From a checkpoint of a small mixture-of-experts model trained on Wikipedia.
Training: a variant of Muon for the experts, 492M tokens, 3873 steps.
Below are experts of layer 2 (counted from 0) of a mixture-of-experts language model. Rows are named gate (a neuron's input weights, with its number), up (a neuron's input weights, with its number), down (a neuron's output weights, with its number) and show model dimensions 0-127. Each number is 128 + 32 x the weight over its row's rms, rounded and kept within 0 to 255. Numbers have three digits each.
Before each expert's rows: "comes before" lists some tokens at least twice as common just after its tokens as in all text; "comes after" lists some tokens at least twice as common just before its tokens as in all text. This comes from a sample of Wikipedia text that the model never trained on. Tokens count by the router's weight.

# expert 6
comes before: "\n", "|", "-", " ", " 0", " 1"
comes after: "\n", " ", ")", " 0", " 1", "%"
gate8:150110127128088070137112156077204162109148114171145132118132130187145116158065155144170134124151163158114209164179090114074118170171137109054085142193125152145135204108119128146103136107159086100173141161118173086095146097154106102094107081108158150136119150128107104134159194092158177096187163137154098112094076161136135208071128193084155143130096118131176159088110140116150087141195
up8:100131166171132099089144106130159174128141123152149098105121135135163195153110047116056142113118140096129155134189108099119136170109065140094136129109145154137142162091109120146100147142146113088160047161134177136124149138120148135122079043041102120115156196127182138136113200117126129188102145112171127132160136140166161125096116132103118147082142082172094136076114120163163180115126
down8:166172117099190168104130098101141192100137194117114092134175164131198147157115089134035161114158116088129105142151152096138204126080103159114162123110119141104167160107092101164120160143126168152129100136187145121151133120155132151141167094067070164109114126102152106168136112150145107206124118087126117100148126139163165124121142178166029091159156127089154119152163041119098152113075
gate9:109157118144169113097119077123169157110166056184101083098140188119151138150079173128082131104164170182076178091120139113147118079104134084117174136095152116151129136200145108148131153092134136081107126114144131073164148065099201119182152148129079166074152142117125094163145093123103160124136089126149173160069074129157141091124124140073146166148182098178128091107212107124120164142126
up9:139141133137094112119023199139143149139138127198141032172131140129203093083114157130121162133144073132141134143160116175102156119072065084188147136113106100115178105133100133121117134135125132111120120142123166160125057168128111120072085189176136150144195169153128113148179135151103092165117107097155130058144100069166127124135090125102088132113128115125119154211143158140098122101104
down9:113103141098142164151130175117098126122186120068150134146142051098125090180123123182066179108084134144112146117144132139071134108150074128146128116141059200071136166153100089068066120087111160141143093127153122114115118089133203111117098116077156145062156126119143186073156092137099129172132126086106115145105110150113149151164145098115104104137132158064149128106114119082147149189168
gate10:178144109114147140193184152096132127149089156076127144109219164146075081123178155144142096116106147181085116151135104069170087143170176176111109122105167130102121161039089117132177120198152144139097136134156168127118125096100084149159117146145124122067097118136153154102139111129142135126121165213136164201128134183133086156095113109149153109146116085137144159146079153133145141125124
up10:161078191113097146054179109164068126112166075137126125090126099090145191095067092156134128181176114107161122159056140089165190159168094087170136100100112111167158148106116154140166129058096120114098097160120124054170139218091157110121129129123167135148131103079084099158065132147067116144074102127096097171139145092134179136079154130129105098119149110147080121165106119093137127122130
down10:149110149159126159169137147098176131056137136116095135158171154107075137172152137107101132153159140168072095137131102100174167135145168177114125135121103106176075154123128150134140095184079134163150203142087133165102116098052120147135122128112133140131104162101127090133095135121114094133070132112087140124142168153125140148083135106150124137100167125118095081145134099166150132173188
gate11:135133132070161144120139148135124164113119078156095095109207120097125111130112125121148062153178168169192187192074175117141190100148133132077093130101143127098124109122171107098142169128127097144141099118075096092188131177170147111158081115145113062167123146128112160160141108094168141103080086101105098190140124127116142141138098098124074139131119084147062181166133072077088160127067
up11:110112096099140121189185060157110125139127117159187123164173108144136156103147121110133130157091088089143109142062137116139078134139151072109159193100129111113164140143086168101165058160086141097089114124142133155046079127182135138101152130093154148180101108180105051139147100104133110134118118116134134108114121138168153117173114091131153142083144099153125100097088113113116093134085
down11:194107163148150098148072137167151148171131173061144131167113193116156111195126154149127156122159172139174082126130126167129160138138164145121138181205078121154094117106116110113111091141134092147169150138155130129155139079081132118128139110132145143155121146124117109120089159102107169126127130096102116126151129134149022152145126163127123156093141164077145106153166092133172168149060
gate12:099147137163122145156088105148120096125130142106165071076152163147135101085197135125152140117099114116100045114168117136112123126118172122157085095111117113167169137142150171129133095153143157155121154126124138113057150117196087154166137108083134099080098118132132160092061163110113132119110134163095092103128157149090179173161108065151102165106192189142177149103106173170121105134158
up12:141153138130106172129118119153088099130100110165137174049181138136160130145131089170121094156095106154116166156068150175158098084153078102087146083100161144122125115110123132167113119152182150141096106129134082184110124146111171166111151120126136154143157189084099108112117140060127125095149124139151106131137150157132092098171125119138084123121131147075095089076132090133125019153074
down12:152125116131105107244117128098130113110136137167140081099158178132097093083150111120144117192210130108119140130114180153105142139219119045152147137198114142134118115139119078112125186133128189132112162066121131141120134137151109106147112144124164143144154094185103110103124172158112137097107078139113127085164130090138066117170140160160184150151108196115137128132108139179164132129075
gate13:139143171123124177139142073115096153125148087084126119099068126156102114117147137162102160148134128143109119127120132141119103068106136126140168148174121199136162135065096078152229098081129166125098174150143103099156146155192105097169100172131173157112166173120119090173153149065135200103139094159118179146096104084084094142161150184101167165176152050086160122187161151151156105125125
up13:196118074121120121082118163142183131154148188088104086084130130093115156119229080104122149071168177126174126129086145149154050106111141085108136117137126138061181134137167146052156103159133067154138097143121124120165129170143121117129151049107119080149108054159109118142144108145158091160153154147118089095128067114085165107153070077148078116098116130118112170090091047131186084149126
down13:212111186068144185113151132197125138102106052150136151077133099148087165107170146113132048130131136142026131111135122114051101139164054127068128121113122098115133154103145106142167122124125120114100147147143139135192166169142165151146127172194149177142057207149120192135103139127116133107117150109115084110194154175169082143120096185105102158113111140159186178109090152120192127101122
gate14:108112129170164161045094113145080150141097084077161116134140135144178162069157099159070122054156103176122129131172138130149068158083110125160136129177134178192099145162092120119141135101156156176077142100152121145145129159137136096075120139109111144128140114109143146120168154057152169146139145109077173081169140175114150116066148185147111089110143096110144124098093141156179117114112
up14:130133184134127216127154158116089126122104146142029205108112134068116125110118126081121154135144149135056144112119123187155170147169177116126102075147163133113130120153157141098108097150158101087204104135118171092142156122181108140151129119162126077143157171160099128148136067141127181165104087082108111140089158123154127124095134099182077110151116108155102156125109101153136113125146
down14:136134187088096137093195086120110148113131119160160134131126172116112151125092164156092135186166127115135104127098079113174143145083139128209163158111109185091113076154137145117101114142164122135121100114111152100156090170125169059143102074069179129057119147128115127161132140091143116153114162088112141125127109155064120133121117161095173171143201150137165126153126140121146088190134
gate15:162201115187149175101143140066150117164132127110101158131151102159144124171082097169115124111132158114089110188112116112174158111151120048105178151143099097145117151133144082121130157155155126120153112099153138118114131117106096184149174157033144080094086173098104161150015098128155145095102136075113121113128118096070145122126085196121117137152088137136147165069119156105112144101089
up15:147171167124125125091102112129098128150167080121070108112084170136156113084138099111128060088107073119148167087147209171166162141087084145154073124098146138120124123188118111094147147194082072123186121137115157160114109104126110139127141110148130122104176095095113116116129149137124123179084125121116148135139092164139113126177134145113118131197068146093116098154125138095135114115145
down15:100097139176102115094111123176067147143152116134103142087108137186118123132068079091135125163121150141184142161138215154158134139155111139121157160095138085164101134115161149133134131086201139061135140120163146140138075122140093130151176126150121116111163125103190134201131138130110190165110118108099128093113167095099086058156146222065118116139097133091132092144117130143152163135124

# expert 4
comes before: "\n", "==", "|", " The", "The", " He"
comes after: ".", "\n", "==", " ==", " =", ")."
gate8:152168139155160071163115157143125109083091110155076147160100127093175159141136166185153121106152150075132149125111111178150130139067128144176078147175120164163113163119100104095184094147139107119091151130100048063160137191142058104159120125140184131158168134094112109138085198135160128106203159140123109140151169089129077139039152160109058121098173147069139248110123118167055096123175
up8:119076105097122192165103114112141103126084162161120092132125155061169159120163119156134166111132202136118124153158162120160139136116144161148142150090126133088167107123065105138150107098091129149114094133092099171100060116102123128112179089141069154064085097072131096148136096143082123144132102128115157154115184151124110127166133142137190114131110139137197081136148144113164156084089
down8:134096129138074100146079129172068143152095099133204104133149105103091090086134115131142147148181111145102128131102157110159074097117074125172132116115100108116112120161144138106084157152086112145211139138151110153127111120155171167115153179154221121080145116075126176096167203137113114174100148172113057155153126099149142190057127164144092147106107109136142115074155177121102109150114
gate9:147147215036103095142133135201133107150070135101107048132111201092136166111089090151090152055157097173161147145117077129112133146114094066097178091129096079138071155089145134109116091098100106078142110115124172158137089103100175115150108146164125146109160148142071172130132095134116108104168099149101178099182140144144129165142080147115126070156140124095183121174089129092116156153130
up9:096076139110124082143073160135119120085118142123114071138070155110138169138119130112158088114165127111160145168137067134143100148135151132124132116194141115099121138115165155062119146141119163092082129128190122137158123127138108151086105151124122210102084167094134146156133159084128134147116103137128190150174110132132138079114057073203079101169168095110120147113121163164162094127217
down9:093121124150144098129160094139148095075183133153109110174128168115156147115119092129099108136158118070115090152118123171156111118108097150170104163153141124121143127152134179130170165124111094138142137035065079154185138179134143132105116116172133155064139135068107084128149100163099088129107142182089128122153184098117164076153149102214133118141142148083184062118097070061153108110143
gate10:117116082126175121114129118138175160144130050175159092108167121161134163093057159186149108148119166084151121129084147111110100128101142105119107110119064133150127042122108097118151077133143165142108154131134112108104099086065166098185127131140065124071090131078175136141139105120109095147155132091131188106115051188111148149156167145095103099144088161098085123083123144090106079122082
up10:116095130140166133223103167075092113149080164120126135130089118111106109128156078108092126097103198157137122042130119092069114147139086114117098111086121113128159146135125111114127109188178151108097186092118092140144124121175079173139140119147086116155122095159134173065092162058166115167194188132110173090147128131044099174140138135178173104130132069116133130147117149132047136115112
down10:196071146153110160099123125131106129173153133128130149149145140114084098140137104073089150088154155129173094163194114106068161121172113136151141105137062144141105063142159141169108084172131105175137181169142148144146096122121127133165153098149134081116125191126138219127118137139122144162112204121135149157107080183124159103136105109143089166160122102119133152100112116098123203122184
gate11:112162129096177157141106128142090131113086174096136108086117106110125156179131138112112140120157169110132167177139137158057123118107149185170137119115154123140100076143121146207111174096198132124126126105148116185107105129135118131076102092106138159154139107094157135112155098145167126127123120142118115136083170110081161093091116130139203121067115096146144122110103134124131180111096
up11:161099191119176148154139125083112133108091143155134144167093077121136097103109136134155141063078159108089162161160127147197153159113147090182088143102103094153077166154126135194073152096132132134104099142116146085133104093143159066053139095168168131136132133166172120127145066139109133123095138182108122137117189128103105141134066138112108120144038121105123110134205137210089169123120
down11:148176128136184149099083151116132078076160102129137157069109141112159060104084184157107202144127137102155150119051112122110142064098109131175211113199082115093136104177107108140157134154143114141127109119131109092119114055088143095134157154134125147095124099118147179047121123179169137147102136152096091133127149135119099110159133137131120140118198152116139087188178090175122109139134
gate12:193116100098117144173119131134197154121092117093110143116184122147142143046089119161099062148087120145168143107160171124170074137150130179092117131134105161158102115154113178133070159116099121213187156187102139129147158077138110083174078103138137159094096128151114165134141139163149096143135114180121169143092124134135135123201116167123142100121104101144144080126175182117202150160167
up12:176102090127115130085099095062080161202136177210139102119168117159160145104095186052130062161201155104123145125103139121200091136096161133138132132101138111150153171074143101121145154137124114169144129086114130132134133171072130106158181089186068156088133125117132123110155136103088164152096114046178110086158145130097140092176141174108105071051129102118168156151136155166141108132170
down12:053173169131070176192094093116165110092080130114108051121136145152146118195117088152170093139129098101097116095159128131128138167185163125134118128108089123136106155119121150147163091124106135187090154159088106133138100114133160162161145095113118106089193110187085130072089110078097137155125069163142131203155150148139132178136112148157107094098087134095106206143113090105082050089164
gate13:169116099117076082116075207142111126143077160087061077077160146151135152195141119139121098146119170156101075119114177108178163154170127151150101092159128144159091139021088116094127203114098188115134158102150112154174069153123158149122184137099148092172089135122099136145099117115134116081139160154087164107152104172128150093086173172150161136123090074079077102162102136153075133159148
up13:179152184122117093129142114160119117134146082107004134115140092067152104099060142143171147101159178111165179133092139095152149119193158095145147129148149114182186153180155135126072135181200202134108122105172116110113129149117127135096167128122113141157114103118136108130124094142084148142142166101168169152132120120136113128152099134113104189085104124092164091227141093218125121189118
down13:212151166067126171139093117121086187098078044108142139156095157143103105133136142122098026170151150105094128124118133173110098141126134120097185168092129134104084097170151140124114115149083111133162120146144158084150135111134140064135180149112187123054174124090110161089125158161163124154134181099094094109105196125117119148060139084121112149074154124117116093089140143083134196194111
gate14:164042152161181154073169161128110157098207164116159120154098120136103106130158149068069141102123089123110145145120176113150108166138114095129170135163160157146147105131136102148148133144154150153179142106162120209094154127132131141164156165107099105104114115109058174088061095122152117122080132132135124131133170082156089140155107130108126167177106129156110106100119122152122158114156
up14:129102051128107128198143110110126091129103192138147117114163137131149124103147123092160157145120138102117099144127069159082159126133087151126164149137150124128133128159110152126130097111089107136112146153172172172188114182118107094182074119108109124103137100076087121118196197132109079171165128168144147071094124125116119160120155134160127069144139083100204113123144158165114108085084
down14:130075133142102177121107117127112111107142149107167110163139146155122091117089163177091133066131083118085136122133130088158153134205166123110075130117170081141126151123109131108151116115132039179087141080086146082095142102124162129113129126174159132151094108155155159126143114139110132108075120125116127105104049137078175135142101159141107129164067146067127094113201135143113200135137
gate15:140085139112102089136128117131172056132110141134088178151085144142149106138190128097117077114174090134133124139114096129122086099120086218134130109104138186143115130157160148094165160076172157116052106143157088098111125116125127158131104119167138167136138101144107109077153134095095059157147163144087128113134161122075110147095056099143091107129157154163143132128136165187108171125099
up15:103137111131110133079166088189068110098102119171153155129121178160069155146109090061138152214098093157158102088154164125084164118108142129141161138086172157068100199183155177199110123106150101072110116145168105050123105139136134164171117104141078147147117130140106103116179094134120098129132107153113147093103093146112191131204123161153120172092174133124107198100090103107125118085129
down15:141162088164113181091144124153126185136108114190151172146072117108100144112132154096115114169096142096119099119111150106142085142165142140173153105052155125125104142121162123189126156183145089100090153115104128158107163114103099124093091120170128168089150177178098173167116182106106124113151191128141106161126086137110130161134171136164100134125095137115115129066097104182099107077192

# expert 3
comes before: " |", " of", " to", " be", " from", " on"
comes after: " |", " to", " a", "|", " not", " he"
gate8:071130101099108090119117122110160103131131140102109081160101132147128099079182167158159144106172115152106122085150100149128176186098109151087096149110097080118157098096130141155067125131118169146112155117111066099138061173155156122145124136078093153079140088145158136119089100041136173120090193116147097100153120190100124124089160179143124062110153136136161127195062176109146157147158
up8:092112171082147127076147142158177152149114101139144140076139116104106155108163179128148158136056085102143182069129190127132143155128068138088125096180110142093118112067140144132057082159141100135129143125096143122172075120102073121166107146140125070137147135164154072169189119089127161126132096093084134174190104149125125158126097127166100127127118092110104129158163156128069131171132
down8:100151084106179116151121160044127072136079162090177153148116151152138129124141103112113142115150128133110209136111131091088125107152156123127112191149153056093111164163166098136103204086112091162120180077122166050144140133103117100154107123150094115111156156155154115142103107106101177115123090119171142136242094096140202112100180148166126035091173097143163119104106152103202100087094
gate9:118114164155083198073085127136100127125145130072096170169101147149137111194106152130126061110071168082081104184135090107072116134151134134139141177095109126082069105176174144090138129139142140157164125129084081170077114099079122069133115132178160160140102177113202090137130146129140199125103134157125097105130172145120144138096099091146112159074099140143168098076147104134176133098137
up9:138113120131131109160119134128113123096143129126068079165153146108086179117100121153135163197107186094147110129142126133164119162108139130159154179174194125083076128111122131137102114087115123125100109148113097063116145119165156160166181134094128099113133111118096151155124159123161203159163076125117124125084173157130097066117124107130117135162157123111147180140152160161156111165107
down9:075171148103116159115111131111132106139159081124122165092112117165184100074089140163080140166065119148136088127149087113101195110103148129094160073105135093096133147123084113117163144145102086157120167080087147074107118117158174145133152163179116128083085161083169093093167096153083205091130195172185088136113169131100113072154175181177110176102119128099158123156115110166119145150138
gate10:119090062127117123158086092106121128078142115103147124091100139134161117121137214136082075145126174123088093108123136112165090050231070117146081091107171162081151166137059120123046082101165110173149119079106065142090102066143142074100077116112161118157087127064084075123115112129056087141061099066118142144104073120142135118163076124107107065159125107106135103149110196175178145142154
up10:065114123128111111175119101068096116181094146186113151096143104156137128138086111135162126156177134088110118098094138127130128124126143091118106051153138151095126158173110196119066130132189093170184103135149131168093098125158167207093100155111095105097085178125091163060108141131140133165048138128118154142135160143139122108096114165095160135092132115126122153121094117166217128116146
down10:106090159108114106110146150164178125084141166129090082124157125132089124095145165113084072047133146153136106176139156166125179069128141111123146125131111102146111087091162145120114103140188078164067127124115143123099117074123146131115149165086129104118110171142069134089105132114158102119108152133116085215198121087104078081094166105145121131158126103096151135168136130096105075103145
gate11:099100138097130135145119136129166097085157121119136147115116137098147099174082155198114116143162175112135112205092115157075163158172137086134143116102154116091079117169110202095100176107095102106177106129127094175101101149123145097072152100151115104144104118146110113082141134121140120156146117159129149113089128109183082102186140178094112130057155143151147091150077153162166216074082
up11:122175184189106132143096174145073215131098096160106114139131087157103118124095147082147150148122103139143219105079148168157084134132101178157148126130054161180156128079165120166144084122129052149108127128119140148139162114140162159100134130107161164157134161171108133095168096134114178099111168111183093121142106115094185116141122098178112169094110134077090165120123098143169129127138
down11:142167189113156138149103134108099109188175093171148125122145112122131082129087141106149146118077164123143125097203133124104118226172086111092155119103091105117131143149152134064159139102142150119164113116070136124144093066127105159134155170126144115141084199119119115143167082131146123110142128109123111119140102145106106056134128115138062230115094117181083098171107076123161106192142
gate12:096103123165096138132136103134096092103111141108086149101147103204165142141135120100085148167093171144082137177120129125137171079117090106159103166094146181126076119196098113153194143127109134075104164127139095190126163123209137141168176163065131067134121075123114061106190111158077136134097109125134137140155097068078140080072098085127097102115102122144142159163149083149121169080122
up12:107147142174097130132043215122117183134129104163092170113178079059154107103071122133120146128150109174167112198157130148087138135127159089114120118119098140077129143145178131111146073132126154183129118129126178168164091174139114153142136124135109125149156147107187117130122126156155151177143129202135149131064137121128114124096087121177117169129133077160116128130070102168118155118157
down12:107101138117093157168105128088131124135135173151118155177157131193122094096096104108078109135108147172149086173120140101148178131099155121161135145130138126117084095148149133082136086175114153136096137129093126150152162069143142143106127071053084128218118113150147085094107142139168140160129106135186138130136153119133139152147152096071140131092094137146023129081122125132122174094115
gate13:207113130115089096167127094122151138132137149137133178136126204148150144114131075121114107099066116121126123133140058122152161206131088145109134106109110162072163144101070164140134171198153164122169160113126141158124142101101128083111147161045162187154093128119131125127093145136123116159116139126181118117097121159126136160094117112118127135105131077164205100170065074076113124054073
up13:093195163095164132149110170179191112115095152119152089134118095125179088117110096166138133079148098082170166121076108099123097186128178114060132094103070141181147130132125133113079074088066189140145115129151113112172079174120154139114130179106204133146174129059114089097140120098149066140043119173134170135141146067148076070108096080148168164092127122116171108102105083152175120138100
down13:109152088096192142126152108132113116080135139126131150139078159093085153090108129099122141080105190119170166102145120106134126111124069119118110147086076130152091128069121147095086059139101152146103079150128097105131088104132121110109199114103121112210206128135113102099122109129100113130142137147128123113113126144099114065062176047109137092177112118142164173081088074094145104117032
gate14:113099155149125073129175080133113145136138121115160143120146057152190156170083101108107152093147074121106173174124093137163138139138094122186097196064123128175155116090126136124081125152103146095149122112152159209113142165136155093101101182167097146194144087074150158155084135118127094100125062138093107055171197142118187123142096089140118195123132118081115133137103110106176128131107
up14:158072114099185104095099125110150104129148144144088089133111146139125101132171128069164155154147150204143127132150091108201105123126123150150117078084157097111145091111165156196095164115101188125117165150146049089130150116088113108175117092137097164121142090120151111122178184117171140105128166145149145167150146124082117175100188122100098153117078153102099114151130092159110207104072
down14:137105136172075193171128144139157146079116115131075079169124073193153107124071155135154160133141111188056110121084125126134071056166169126099094097196129071173101103165088050117091133176136189097172149143120086119151131068141138085138124075121134058133109058096152094070097105130153095150133074094102099145176113085136162157176134104152113192117096123074144121111123129135126064131126
gate15:096145154142164153148087110153132132149096110106148098131193165142158116129118132074062107151172155051085115122101094144057153139172142181099158108172129159111175156122143164098167160113161169140140149103123135058090102095108194190157088137117175137115174114077127111155112073170142105128094131123117110143093122095114132117126136145106147176121094195088085116111115147072167160180143
up15:147078086143156119130127194155162091153140162141136114128146110086095172145177158114172149075139151115109109137143110112108130167112099109124076129127160107108136047135101160089130118141142108094148144133177185114116125094184161103095104129191120049068109098060122130160148152080126093149092158178216142102173122105160155080118149118112146143053089149110104118074101034181122086143113
down15:139188153177096120076104113092200137142164144114160136166105165149148118136110080110169121137086164145131158149138053103129061127159155103088141110181088103057155121183132146106127146113143163138122090090113194215164190114152115123132132145132097112184170143126125128138144173093113162111126114120159162138143082109136167118115161131161150063089100131134112140056108175152073165114156

# expert 9
comes before: " |", ".", "–", ")", ",", ";"
comes after: " |", "–", " (", "|", ";", ":"
gate8:129088161136136164086160119097077141151120144153090154134148125108199151167141066178155166134052105134106152147157141062120162178132102130145159144127152144194153133221070103160087145123128135105126098133136078133111149121138074096151235144122165133177114122158131190129145208124106168154133113127091168169112127133080146065126150129088136088076131088136126055142156118154138086095115
up8:137136115144101133173126113183154100095093108185106182155165107144136095157076122113130134155127053132146131175110128113130130163163121154106206115127131166193179084126135092101142164140134135131111125147139094098142150082109158104168108091099130128155097093169144138057189179141191128168111166180137128125157153143107122155092157126084162102155101171124147131111140092083087151164100
down8:149140124111064125255066118125112104148127132174129091152089156171165092133139146123125129108164158126172158173091174119189063176105129113140059102128175168192161098130155116103137106136131126059103118112145179138163115110104095107151108140100151086125124095167094129161148157121157157121130096138119124186117114102161132166100096179120139160148118151184128129181098123117114115057098
gate9:140121195049107137114128112130097158144128159130134124120152114107094168182053132152182130125161172121140135064131164102135125197125104113220145128100133130133119145187084087156061127128198157138160127169149148095090093135135104134143148086108072195090079137132148132141082118170149170147097128140196143120140171092097109115134168079125122150122117136085098105105079082166140115117089
up9:201188148147058115098079080132139183142076131139116121143100102102121149146134116111165106147157154159156151101131161105119116095132152120160088153187144149120104126162073114143141110112114157123116135110096155170150077118093156122150090179094173119076165153102113126105079127143124087092146128125089119116127145187137182153149166109140094145089115144173099154149081126126147107136170
down9:170152162151102134137190166096108122182134090158165195140072151120099167102121124068146165165138148114142127134186114149119160137127194088130130137051134140145119133171084098164136135149076119141171117127130107084038107164119130095156140122136139152104112137097090113122118093134123093135133158105077113085097148129137114107143125135150144151160135137139123163031104191179128101131094
gate10:083093117167109078115171111135102100115175153141182142071083115092114111152127108152124112150108094129123140135083186153149164108201151150152138074133130116091136057142130120157093107169168162085081117167104117142110145103123138156121056111080199084095137121163097137166097129070136100109105174139117146137067154095076138133083155149090115130052157180106109151137077185110159130165106
up10:130119142143126115173117097099183169138114166169174156089136058082124139101063114165119114120140100157153117120150154085118123170132202186186210155155168118071109152115126139125115160124128091121057113140143139127142154108116102107057153067087104132105133119162116140073134122130159137161114123109138105160165143189160070142161121124114108101094145148151163192207132151152183129110156
down10:158113161127130104082137165207125091145060127099123142116086178127118144096133141078095153162106136141133154165115172177135139149107115117185088094095157086221107142156128155199126090183152101167131128086100153123126141101162183083149101104131130071145088140126087111175125122089098121145107142189095096092070193155114126124106110186121058161087149164109073126135087157113155178159157
gate11:116122079125180064166059079124143098141105155167053151173147113145111102136151087069134132124115084131159193161093147116085161105152158137128135097122191068117116124193142090086091120129143128176159078138132150124155111139144092071101155105183111141143141118087067097132104101123052124117114128168189123102130121111155159138142115125129140201134188100093132111055110183084122088149113
up11:102093092114134128112086094124115139227173121176068156141109098183060180208151153124120120156134156132143142103129143116088124067177183140151102194160100123051141049110139139086088115145113154156156059101103181169103097147137127107124134157102105110143096176163165109093106145123127114147077184142159110124113101112121126117098131134106154135124125100170132159145148174116140124111131
down11:091133132083032160119085159090142087148033128138117137125153124095180118127083075114154162082112154148092111081118169101130110139079070129140134139093123181158154131147169105093095183145102172112116153142174120108092177082132140115198154140079179126129151100106141085113102079132122172100188181110062161112100148107148095106094176155117139079148088158130161127177122106136116145105104
gate12:165136153103153122145140227143099082185151118168186105121111153113129177164175125108118154171161157162104091115094133136067111113125107148184146133106114130111109120100099185135114183176166209097124119170117116144112134112133083133159159190163161072111136093146129157116085097032170162137115156142136090123165133108129121091124126089143103111104144095154143172114160092151190138134068
up12:149147188135138122110120151126147139196150192138128084131154113138161102094130163118129149092110107107121096135111134123172138085060122155198113159133149122132107156183157104127138125114140082187097112102127120124155110181130136115135146136135188178160143120107096107093091144129115151181153135123127173135151131124111065047128110111125178166134130129139135138156115158152095145143161
down12:137143144093123149096082111125136137131107047102076149100128118155095182119101129143096128141104084159145129112114109113101112110169118110129165179094137095146185152125133082221131147112123083086202141135141114153130151099129064132164137189051143144069132152096154140132092154109119133132087188118160170158199112094192141102140099138200180097120103145179135144132152112115089116151129
gate13:192114158154095160115198113107112143133124099107103143150105165125116104118099102067177164099148130086126164066132166147102115130119148097072122136153116129161099070136105114103087103110122183107117142115132144151089117129135051181116141134094128117149128149090156179173065076143071080111128131080086108138027153115132135146120091078054081111032145113119138149128182110185090149081088
up13:179136112134130085105107121200141085124115136178213162130123109128107052158163180108100178147108173105136146128167089088150187135174128154130173112111105153147143142076122133175111121179126135104114160127126117105161111136184114163132123178136130133117139135138180129138061108077142129147134143085129142105088101132114155102125099132137097170143149055127121109127154176129131154097158
down13:131127167188107165130229069086115184142109118190104097145151155188085145142084154114198114095108141135150118132063134152118127163146138116144146133136147042156080120116100132111095104119141082118104146156121149116121084140056041182120169176052169081141093089090148120148121109125145140120111045092133118140143078138152154121175117097140140104142152158130126175078096175158106105153141
gate14:147128164118072131101101091151143114119147157110156129089115184112066161178142086121086132112098135059153061140132111171116207127081079130135110175128147158123078115088146113149127125163097130046124117162133157105122104136106145129118114149086122179099141141141134211130156199173124131139096128131132131186102113170095132155114145133142159133083109116161098194171163069118091094130167
up14:118147159127147107131141177186088092159122123148143127151182080091235122058124130120154183110105079133118061154158099126137089099092143118153120160105137042106115167074158098153170158147105097162102149218135097081145119169158137100064168143105124124136100100118154130123178088160106147175136129134084108076033132133080084127137166146136106115183120125116227159117118108142110077120191
down14:159112140161158120141094086170089106161094103147089061157171110092082103131087097077125164095105123119130129113125099167153168058189096136153148147063171152063062113121155116096103096110140117146100157116151166149110081115129143128098134105151121067107102140135088153080176099155138110143146111084065109132137174163150129099029177178087099177085089089139069129131114142125142131124156
gate15:074089134131098112111089146078084118067135121117141093111163103091164095085110095136129171096149149090133143144150117094115089129136105092093102195158078136080166160136151162149148167105186159180145145120095164115046115109144188136117094086092142091160105169085118107104110172138080119133070135138158125130193134073073143130115147096158155081122106105104120106111101105173139154139152
up15:157152119109187073112128101094144122167127098092078179152107153152116144097125103122129163101122166161114156118126148082154156111157166145107071074140127091156077156181140185103150138174143165111145245124188139103139074094123143108094074146171101118101156152191153088115178126122151158095161198118102090096191102096074064138092159124122108132158116131136145102188162167156119017148153
down15:130092156109102164070123180123141092114088159138142144108136071092119092129136082118121086099103150152099132149133119149144185115129113113135159101121090151090109119108133133113061125144171130150120096089124132113146133128160097099116115138143140111093119179153158197106107178158086107195127138198160137130145144137142186160104146106172122115158140146107160158136136092137133177144181